From a checkpoint of a small mixture-of-experts model trained on Wikipedia.
Size: 12 layers, width 256, vocabulary 16256, 30.5M parameters.
Experts: 6 picks a token, a softmax router, a shared expert of 192 neurons.
Training: a variant of SOAP for the experts, 290M tokens, 8844 steps.
Below are experts of layer 7 (counted from 0) of a mixture-of-experts language model. Rows are named router (the router's row for the expert), gate (a neuron's input weights, with its number), up (a neuron's input weights, with its number) and show model dimensions 0-255. Each number is 128 + 24 x the weight over its row's rms, rounded and kept within 0 to 255. Numbers have three digits each.
After each expert's rows: a language model's description of what the expert responds to; "mostly gets" lists some tokens that are sent to it at least half of the time. This comes from a sample of Wikipedia text that the model never trained on.

# expert 36
router:158162154113121129139098130114170097144114111094106151186157138134122102103107085092102132176073137078109126114156115151154148159133105078146119128133123104172148132110130111110096166116093094119119114177107149171099130131174139117086126118120131121128131131159114119070100140188111121166111111137125124143106150129104098112136101148149121140108161159135105128128123136089095126138114121167121129074116131160087141188158093127161150148136133127137114102141155115138134146154119135111092136098099096157146106135121125106092123112123144140100152090114144150151103136121115104134159118134170160147154103132101104166107139144089100096141108157145114117142119097115117145117076134124096119123123148135106110109183125134107167122145097132091108134111148178138092146172129111
gate0:103083117124162094127156112157162097132099108109135141131095178104133141095098135134088133162106094070136137136130137159180174097170095126090100090130103119107157114157164123062116110121149150158102116119112128104121101165107160101098132125124127096140114145087089089111129116078157109150156108118102116125141117084132121164127100117155131102138105115162106114129120121123122110146122146150123086060135172093149108105119109092134130097120111143155091119155132149091099130172092159118120124135152147145163115156133093125136164122106103159118124129133095118105145164132076106136109118135156124139118119123138136122101123106127132145142139133152109107156121141128164147162111169095168101144098118098131094143128156105131136149127155156135126088164113118134136148091098159
up0:143147101130130103109133090142138106149110131163130128128143114144155134135097128124119098149104124163091073154137133144107088148113162115110123121102106127161147162136104114130136120122102104115168130134148101140158173115106142144139178136142099139108141155104147138119142159142074136087142130124113101120122144126096128096138161065111148169094128161132089110112121122104128135112131098143120141107127141111131116146162161156122117095123171090124129081140090145155166114103138127123124150122137143106135114108143118116119148130079173138106098107144160104092119117108189159165149132128121097125133136110121056102139123138110113095079079070137069161096109133134161071160093140060138160105085143106130119114093141103125125111133098122114136148108116116123148095142134105
It responds to: Forms of be (was, is, been, being) in passive or copular clauses, plus -ly adverb endings like badly, violently, thoroughly.
mostly gets: " be", " being", " is", " was", " became", " been"

# expert 1
router:102150101098095168152119104164132132154124113115081110157122116179162119144167121102089125129105110098139120141148111154150150155105152082110139169127115148116107147144139115080104149113172174111158130101169097124084126115133132127135133169102131129114134149157114099117169105111173160107079110147152132153130139160188151154152144131109172129096077093109114118160111123122138125118139102152147121138120136185129134086122081168121151108127121154152106131134111151110100191126117123100094150154145136128129107110101102103175152163120117141152120111126100104125122126122086124138061090123116139150097160115147161156120129148104149158140160137094123107157132084114143143108105115117147117095083146129114142124128100152119174105135111128103160135102154140148110114120129130
gate0:119143135139150105143119143113127148142168103108139150167153147128142098122121087101115105110148155145181166110139078131104112096163100129148106084137129147162131135132112096137105093100114174133180103140092153156158116079169134091128140135128087182107149099137079113158139100114129100120108122125109141153160170139135092134126143139110108152160135164154098163109083132106127103102156134128135119099122139138139146200122189129107134152086175139110106134131149113099105134138122152094113168129110159098100092119147094150108129114096112124154113156151165112114136128160075156131119105097132118145112145140123088176114112162131158139132137092145116118171116158175088136104126132128128112118165118162142127109118112150122107100139124137144095115090145137109137109145122132
up0:127074133105133159096098121118138120139115134156145108165125154132136157136139120120111100127130124129158134126107170117123082112125141089102111143122198138166144096121131133149148109150112117120135087119140134131149212159128150106129118073079084128081084099125117131155125108133136122151095159116044161142136123113117141085174122152154115119143100116079114095113130136114109100134137177161131163151147083158106136138143101156122104125138135108114076130124149153166147105104129131146141159130130105107131114124144130136131093118162125174079115157148192122119122106151126087141154132114158086126115122096125102109109155123116157106139149125161148138136122164140142116143126149137142115103166125147149121130152148129103144147130124155151155144111166068113119095150102107
It responds to: Digits inside numbers, years, scores and rankings in sports tables, plus spelled-out numbers, e.g. 1'1'th, 2'7' August, nine months.
mostly gets: " six", " nine", " twenty", " eight", " five", " seven"

# expert 58
router:115134082138130159100135179121096166091114104145172158143105141137142113146098111170120100132111131078134127102164119160138158091119124151114120112056152162134149125106126124095129146167173159101141149128148104123114143171126158120146117116123118136101098140093141105142159105112079117099165140101101125132103139141161174089120107092101108123111125153099183119163094112107131098165166141154146142120106129124119078118096099160154112107118088124061109150146138118163119130164127114110082152136095126094151149131126144127092120095141134150126092152096155079102134164128102139146135133147144117109171132161148148133126108148122153150128133115108123171130092147106126114089126098156152137120128134138109138171128149090111138151131078140115115132121108138137092102130108146
gate0:129127112101137111171151100119160090153107110157136204122198157119133111122124141098117154162166150102116132169141176122170142150134151147093138091113112114114151121131134131143134116101133132102080142133125154139114159160138126156165105143105124140109105160160146100125119139176148124085159130142108103133129147096081132147100128129165111155115134121149131138134137126116124107120144104099104193116114170120110102117130120073157099122122113113127161096185152157098141110127143158115140096070096116149119160102116089115155174156138127142142123112124145131149122166157158123135161122151154132108111122140135140138137129102123138127102134133136096122087113169140097115101123150119134146111085076087112126135141085099151064116127119106112109190139108136130157137109135097
up0:135165133126129108089089147107133170119125086052115092134133124114091110130133146123080140114107128107136113115143094108115133119129144119152130128128136110121136143113163141123149169081157119194089104157125111074076112123146093133099133128131105103150133111128132144129138143108129135147163175138167130090135131145133127133143135126177144116109167097114116116139154124158126115142128134119149054072152112110126128159123067109101104141146143177158087163093141123144130134106127089142114092129135166138102126089126106185128112139091164104133121107111123106131132126153150120107164120145110134127103123131097094105114136130155128150139123101164121177169119114110112148128133101119137149122073169141145164153150116136118137101194140136130153108133142134126110143134058107
It responds to: Last digits of years and days, like 2024 or November 13, and month names in dates within tables, rosters and race results.
mostly gets: " July", " December", " November", " September", " October", " June"

# expert 24
router:144155106120149142117157112176193147121125122127102130128148094080133124139126087134094108119147151156102145130125111095090133168144124138176155107159165095126157088135137157160140145105101126130083162168052131139143158098077105150134132168142077139095115133106104148153174129082171150099147131081126147092135126128155158142121109151145117118143141102175149169096156130120168121115127131137117122116102113105156112161183120136135134122165164112151123131123116170100149136118130123107145164133119099136106156129159120079110162114115100106158106122110149147147151154132118104131124155067121107137164140141152092117108144117145128116123100148119112145121132119119119163150115129155135122134128129104149108112109093105066148139106106137156146118118150123154117137133161074
gate0:109122167135109088084119122171179170151116133174149158113145105141140172158173132165122128118154117147155120137118110085158160126106091129170116119148120113118151142122136121166112127137097147161126157107117177137140129160095108096128116162137132119121126142086180134109121155139155096144142136106171137134132143115137143123145130143106130101123117111120082178143158149131134062116173094124137148171122109094114114117140114111113162104090095116130101128105082162130134106125126136070112119119120121089132141115117095134111139099122168111147117090105110117130114132115191143161151103137147174110155134161142119113102122095117110119134118174131084144132108132147147146160122073147138101129152147130148176138158108182136168118148077141116131124154126118109128126085139102
up0:111127106112091175140156115186093130120137102126165143177154115089174143114133109118135125123151125141091114134191146134166150190148113084113096122156186104133118168114142119109143139126155104130138127137101121099138179118126111133131116137153119151105116129155091111090133165152071118096126143180111127111078144134128092145108127134088158125111128095138131129146135103137090130108152103133097119146150133128112095098150096146119081109111138130147148138112129106117124120134135096118113101128153098145112136074100134167114122142121133095124100130105102137162140134124112126147134136131163148076131126104100137180127153080107122148135112096109130129124127123145142130098127132129154124115140138150130138124133088149071069116113063140186081088115117117145158104125167115
It responds to: Commas, of, in and colons joining place hierarchies and institution names, such as Fasa County, Fars; state of West Bengal; Department: Nord.
mostly gets: " von", " de", "',", " Greater", " van", " du"

# expert 43
router:124130140119166171140135174072150130108114101109076116087151130088132119149155166118149148090110131138156145125130166085118171130113130113150088127118109135102174111144096086131122132144170099132116134138120122131098173141126116145127126100146100120117158150146121155137146099093116103156115121153112138123126143176114132098149104116092095149145117139146115171093131144131106095107151156109172115152147101137080131127142170102141164080121156135108133137092119111108095084121130124134126137112112131119112184163156089124116079108123130177127164163128105109102133102115128108152132111140131137112183126127127117108165117138195121133157150114128093140120100087099102102124112163129150145104123120165162110186114172135143116165121161136133133145137148120143090120182140121
gate0:151116106122108132137089150126128107145157133094163129146126148086147120180110153132122182114120146127142144132150128069152147108125177163099110165162107111148143126134127129167147065121145123124151132113126157155118132114122121094163134154155120130156101133096154095113125104100121148109105110142141122127121131084100112136156166118161155117122150130197121138105117122118147102114136156109152106151140099097144118096141120188128105107121151089103116102154084142130088109145162139133137149095101136093077084166125131099103128126112131153102111097162093118140115128139151139150106115103126104139161100124096074164115157169134117103122083166106134136101106124113110086114134103092112166170111116132133155101112171107126082078146111143123112124108122128172115123164116149
up0:124123117051106148112122124118146104141129151183164148146090158125095122133115194152155103131121141098133137132113136109109112130098141088158142161137111148122149148167118123114147158124128185153165101125123091130115154159176125177101149119112079129104159098098131164094129122132158112074118147133126149100106115123120085164129111141136161114176166120093167125101116131125068098154130137125153148109140146127109122076117094126104154127123138150109157100111103109145125119140136154112144088120109121142157141131109138115164137110102139110117127094116123144120106112169141079149173149081149122137166158112127148135141100168149140101121133108155116128116118150111114118137124149146115151116190177123133088132123118161119147117131127115098121166168114096099108084108117095
It responds to: Bare space tokens after pipes or semicolons that start numeric table cells in sports, election and measurement tables.
mostly gets: " lack", " ", " worship", "   ", "unction"

# expert 26
router:113112091161149089115138109081126102115152147080097128099152156117133126151133136159152126092098104128115132164108088136138128132112102113142095100132112135125132171167111126142108105133112097159140146103170120160105143158115111145151165144150137134159131118117116118128142109113105158135129139119096132126136117116095098133135104119111167133148159154166102145100136159161128127130111107074110098134135149107093173155122072111148110122097131133144145124105119082155159118138071128102176131133149100108145143130121133138137113153104171102157078172152106125155161096116158087123112093121070139185118128117114120129093083114178130087158101112155176110105165128161123086134085150121153102104174136134165135108153130131164114127104145156137104103134150125145112131103151130
gate0:133112138117107134164114113139112122117134133149122066103099131178138145145123126120118115145147105111118095152119157098106132097138149154142081115130118180115138123165117087152171141119088104143078101153131136115133131079099124126136161151176130090141109124154116075160098149125127129133129111111158119137108139089119091141110144063124137157077123118104119165159142139147117134123092137160115121136125141100173114089128118111135114125120154084135128095129126167140117159112085135139129123151111090142126134072114132149107167134113092129108092151149144138102154124080133124175070124110128103151097083113140118133128143170131088128141102137115127138117132096150173129165165085105111147115115146127161143070136177124127082089154124129140100088121143157156114103138117128
up0:119164153156130127108094114104103155136130153141111085103134129106140121098161127133123050168114080109111107101106122120141136139119180146141153121098117148103122129145046131158118129135111104159133099093154119120161141099099162115110157064111136156175084144139132142127113081135117113175139154126142151068086128100122137109130159115084148130114127128116131071122182135128109126112092141124161124161135111134137172120122094119138092100167192122146123115132088165128134144158158132092145140158135112122135170125108151161165122144127119122136122143109113140127138115115121085116146149103107123147145116098139151089140118118168150171124122116124132169146147097138135148139133116106130141149129130096164124104109137126145063138100107121086126145137149134139099132175117130
It responds to: Bare space tokens and currency or symbol signs ($, £, €, #) before numbers, after colons, table pipes or "in".
mostly gets: " ", " £", " $", " €"

# expert 2
router:092128136129089149111075114078131136131125103125120084117092114164152118173105153139148101132156134141129136131125124179169130105123126143135171131127153141178143128121124128145149165116119126127143118127139132080101114152128146101169092156163122144113119112162121142146126166116134148114061102150114113187109122145141144095109136107115094180157113152117099127101167086114126090163150165150128156145139153179092116095138093151123127152130099109096110155140144165098131139106109110157130111143102128104111104119147203118110136118163156133161149094128101139118157150119168138138125112106103116085125111152147141128124117138148188192128107125101138118121106136127109156119108120107070132140153100157114124111145149155104090090144152130146124120102153148119158135147111167
gate0:115133193150115130123151142089101133130116071148157139141181109137113158131135164168115113181127131166133140123128087131110182080151164117121102157121108109128138151116120112173125145079138072133088117085143103137117106156129160157110119125130133114103139138143154141160118157121119131105140141111101120145138091128103136121112152142121121096169141099152138130109170104148152090107105111138113123098126142179163158124121126117161131143124134107138125100119106149147182117165092126138147139146100121140133131119125155128080105124161146133176091126135166149121169138097151097115156138135135166101163132108145115074116109114153122146148119130136125182146141149144115114095134134114108137091122073124106117127139129172085167110142163140132116077161146073100160094130118113
up0:142141139112163132088106095152126161112095109158103130136124118130134130173099121119113145085115141111095088126123159094145158098121139107117146102106124149146119102135143163130127116172119115124138145153114101208135099144069142099093128153183126148089153115156129136160149153118138111150128144134122125143146112107109094140133155154134141178160107085100101106130124119119131143094152154153135123104094122131124146124125086121164092112140137153126137081083116111174145150149112150146115118128190096138141111144118181090117088143142166117103151123158103073155170113132116104158102125147103114126108111145145138158118116180114108169140109177078114152109124177130156138144090109092111162150133087121111150142160136116110112144159116149123158122099139126129126101153141126
It responds to: Single digits inside long numbers such as coordinates, ISBNs and table figures, plus capital pieces of acronyms like IC, ET, UTC.
mostly gets: "IC", " GA", "ET", "CC", " you", "RI"

# expert 3
router:090160137148127124108141113117087133132128146129085168153200147152109120078139107116065157152156143126115130151134111142129119122149138114131116147128084144155129169146145129127099166151105150147108148146090169157152135127141146133123121085126136099115135123141090162130098179155105124165103125144108117107122163159100124106167099148114135078099148128173102107086133156138126109106106095143102155104119120157082168133149111146191157105151148116143134122087100162140099130117135135110129090141123085093103137121131138100110121151098149155100118118083162131144123151152154106124134152124142129172141132107121102135126136135101101188145095142112123146167149137173120155148085141142128154103126141167101118137169109132143133131160121110108118105135108175096129142165163100
gate0:171109088107095151163084169104135158131114106111112140141164124123108106117168125150121117118114127181134122148129095143103139104075119178122118090122138145137108163136103087096101120160111119123111152112094135128165139113109111122140096120138139088202129111119108138113130107122145123129175097136169091093166114129117112129088105118083104113169096144154116148121143137130101164103100125085132138137128153127157142153136145121130124079167124090142145128151124098122122083122089088130164140129087123130069096118108117112118157144131131104091133127130132106166087174108169146111130118169131113089149117129120150097142111192146106143151154120107146133121126095138119162136171112146143135103114111102081092117161110131133104149138126113145101129139118148157138110109172155
up0:155130158115084102103109139130120114130120101109164133142141092147116161116077164119134138122117057142173164151130122148140149140131165146147122066118117099148123138138127098155170179124122116117138128129090116100092100107096138166126104151132179150099097126089119093101083145111094092120165138138130143126077132089107096076132137101130146118135116165158162163144104132136141138145106115082136117125143135132143116122082122148081095143085140107148114175117138136110113124153151117055128171147071124107166142114131111123106103123117115140139137113111122115138148124109122138155143136107123116124114075192127106140109107121116117134112114112060128151164129103151137157140136093156118170120106131113159120129129119105090109164132116124122136135132085116122129104116154146
It responds to: Auxiliary and main verbs right after a subject noun or pronoun in biographies, such as was, had, has, would, and.
mostly gets: " has", " had", " was", " They", " been", " who"